config.yaml
d_model: 160
moe_layers: [0, 2, 4, 6]
routed_scale: 2.5
init_std_router: 0.00798
lr_router: 0.00129
tie_embeddings: "early"
beta2: 0.99
train_tokens: 237500000
Below are experts of layer 2 (counted from 0) of a mixture-of-experts language model. Rows are named gate (a neuron's input weights, with its number), up (a neuron's input weights, with its number), down (a neuron's output weights, with its number) and show model dimensions 120-159. Each number is 128 + 24 x the weight over its row's rms, rounded and kept within 0 to 255. Numbers have three digits each.
Before each expert's rows: "comes before" lists some tokens at least twice as common just after its tokens as in all text. This comes from a sample of Wikipedia text that the model never trained on. Tokens count by the router's weight.

# expert 8
comes before: " | ", "1", "2", ".", "0", " |"
gate2:150095134127133146109067133095131137078147153162145099126089109143123133159141188117135099111152130127103153134113098089
up2:110167132149122112157156096161114108136128121106103109158165156107132094104075095120139128121106137120154131142154138159
down2:116106164131132092084108135151111115143104151137141198118099117157137109111071102158129141135149156091120112123142123111
gate3:108119111131124156078043116131147151121184176117120144117110160116141107132090150127162136153136137148112136167101136116
up3:060114128140115174105101128109127138102186189128101124108122148077168102167085158128145137131130141151104140164119166123
down3:100122105172096093081185101111143156150143154116128160140106135112105125099119130103121161118143138136110113147093091114
gate4:063115118144114139138134115081129129139133126165108093167098134132143126158123106117174127113155095108086160144102110138
up4:170136129123125077120146109188101155124130164110095137111146118144128128131106112133132107203131166142150163151176175096
down4:182152116130116130109119094142118110155152104120146129135105135130136120074135102168141099117100108133187139138060095077
gate5:135137088112133154147139126136092123112154103121109170136110084136159150128122141136130095125144136158120097155143206123
up5:140127104123147154156140158145080129104159107113123144154109103150178129127139136133139114141144128124123092152156182136
down5:125143121097107144140128150156108132120126140120135137188092124133161132110163096123106156110145114124084052114087103095
gate6:141119138148123154076086124138104099089114111162130136115109138125130132118152107113128110119159138100113129124112108121
up6:138120142141129162059102119120115090088122101176136133127102139123133131124138107110123112127165147100118133138126099121
down6:172067177120142131118121126108128143164134109087136175106122104100138140127128123134108152169137137095114097132162093079

# expert 0
comes before: " |", " | ", ",", "–", ")", " ("
gate2:121130134155115110137127150155154128147127120133173135078083160159106118147181121157135116108145092149111168169120139150
up2:150137124095096120126144103151140127156098145118132141159136130132134160116100105114148142105150125179139147120146177144
down2:121139148143131112091119126088141136135131117148156149111117120104118147143145120106136091116135136164146128102171147198
gate3:143099149087096117144140149138156127080127144158146148148125148139106148162121126091135098118167131070148159113165118112
up3:135102142104108116134148131138143124085126154151130141150105140130094172153095117089136110109161120071139161111185095142
down3:110099150122100128112163128137099099103088110123181125124097107128155125129118089162131114178103124107137129120157118139
gate4:117119143112105138148148116152148163169084126154167127136140145099153110144174092078122113159150126116154131107137100121
up4:123100186080157095095111129130142163159151078146128104133102185123159133106122112137137138121109150145157092114116115119
down4:112147127121106131073132157135118134164096111144137142120131140126173092103135086109118117119112191122124111117128156129
gate5:133132133119089130154131132112113067120148139133129133116170108103092081136125143113094137107175111114134094096136114128
up5:095127104127114137147131117147144175137096137129122148135093100164127185130121094144164149120110140125084207177112165129
down5:169165129146124135154127158095124109132127168111044130132149140128146140090116131106143160152130174148144140119170131141
gate6:099108119135141126117104149094150102096136154142129180153105069138100171121145121171154130131100122163144143148121111126
up6:132146104090113106137119112172109139097134150117142107113163156097114086099121131093119165171158142088090133139174179116
down6:131140102135144113134105098138099131120179139156114133111133141123151092138131147122125114116146076107124134120126150122

# expert 7
comes before: "\n", "-", "| ", "|", "- ", "The"
gate2:125153105176119156159103111135133101128106129090110115097127106081128152096113094129109110076122151137166121124096132141
up2:126114154113136087086163147129140154113123140148147142170159152136122105103127163158096129153123119104106145120148127082
down2:131156118161197095110111178151118136185124099128123126133151109107131128114127137138126135193148127140136123175141154141
gate3:103132126135148116113130098113108135127149142126153146119094131113139125113153142097121132114141118139108130123183101139
up3:108133128111140144141126099105079142110143145166163118116120141144142136123122135096103148118158113137070118120169105132
down3:154136085134137122118138102122122116122124109124107140116164140155123146122126118137120118123122110165092110113142152126
gate4:163143112142143097128074153114142148154120083113117174083135127122126127139130114153157118134156105114177160139107128154
up4:106148109135144119108077122140117168165112069140099157089133097132141116146123128149141149117130113074159186124133141158
down4:156125108154125104109089157119137117133122152141088144091173101129117121130089135159167110112190116154139098156154150130
gate5:108113112148148156115139137117107172129102088132116128093109123116144109113133134117133167116118124098135167118146099163
up5:095118106135147156102134135122109172139094090144110139089099124109142103125137136136143166112125130097148170138139105161
down5:117148141108127136141135179127124131111096106139115110081112098135150098107141166107086163117116107101119116133135108130
gate6:095120162140106158103090131111136122103130119119108102128156126142131114145149164137078094140122191112106119121082111114
up6:120124135122096168113105121121120127105129123105127132146143100151149133146130139127077101141110171101088128142040098086
down6:110112096109101163131132143130144118115147130116156160137096116139112138134108069166158125130086165111083109131134123152

# expert 14
comes before: "\n", ".", "\n\n", " |", " of", "=="
gate2:138116144159135159084095132110142164153168117153156130179098139091123112112143128101067141096177114117128101110099108149
up2:141130148137122168098084117114100137110156165174136149149075160125121119125127112104065140092174118109114100128074119182
down2:131131130113128105133112151152097175142144151097130157087160135124130118101132104131048167152118155112102151132180120113
gate3:119166138098139138104101115147123148158120096147141123121160109128091120137134121140111131123169129157158108101062126153
up3:163073097140099151189145137075149105081161149089139141120092125148151151090091117138101134132101140085133108122151122119
down3:121113112157166109142099111071094152117118169104163109147161126153132165127153132175142122110129124180137125124152141141
gate4:088076116108134111106139105064114156152124132108121156132131143083138113117078138140141144140136152102126126142134100139
up4:145169100143120131134112170161131104130152138163113114146127089150134143114163090113148128093147144126137148107136137112
down4:122128121145125188110123110128180101111106115137127115149123068121132149156152138072134105103112087138135128098142156121
gate5:122118094082096140122098131164103153147153136159117162157170095124152095155137083172147111136188112147158142139085131147
up5:109107100097125154122102146155075158123148143132136114157152125082144109143134077161112119088176105117136115143134108153
down5:131099121133090102091126103108102119128146124083119178152114103090164120136161104143084123177146090111091103120166089151
gate6:149117127142117086079181116122117151135098105152107166126124108116132102121130093156155096112155122134124110157148102152
up6:103144132111146170165071119148142123134175159109146115140131145130125149134126159085109159136110122141151150096097151106
down6:170112132100137158164073141097148145105125156172107148128155140135115096134152101086112124138122115091144106141120135132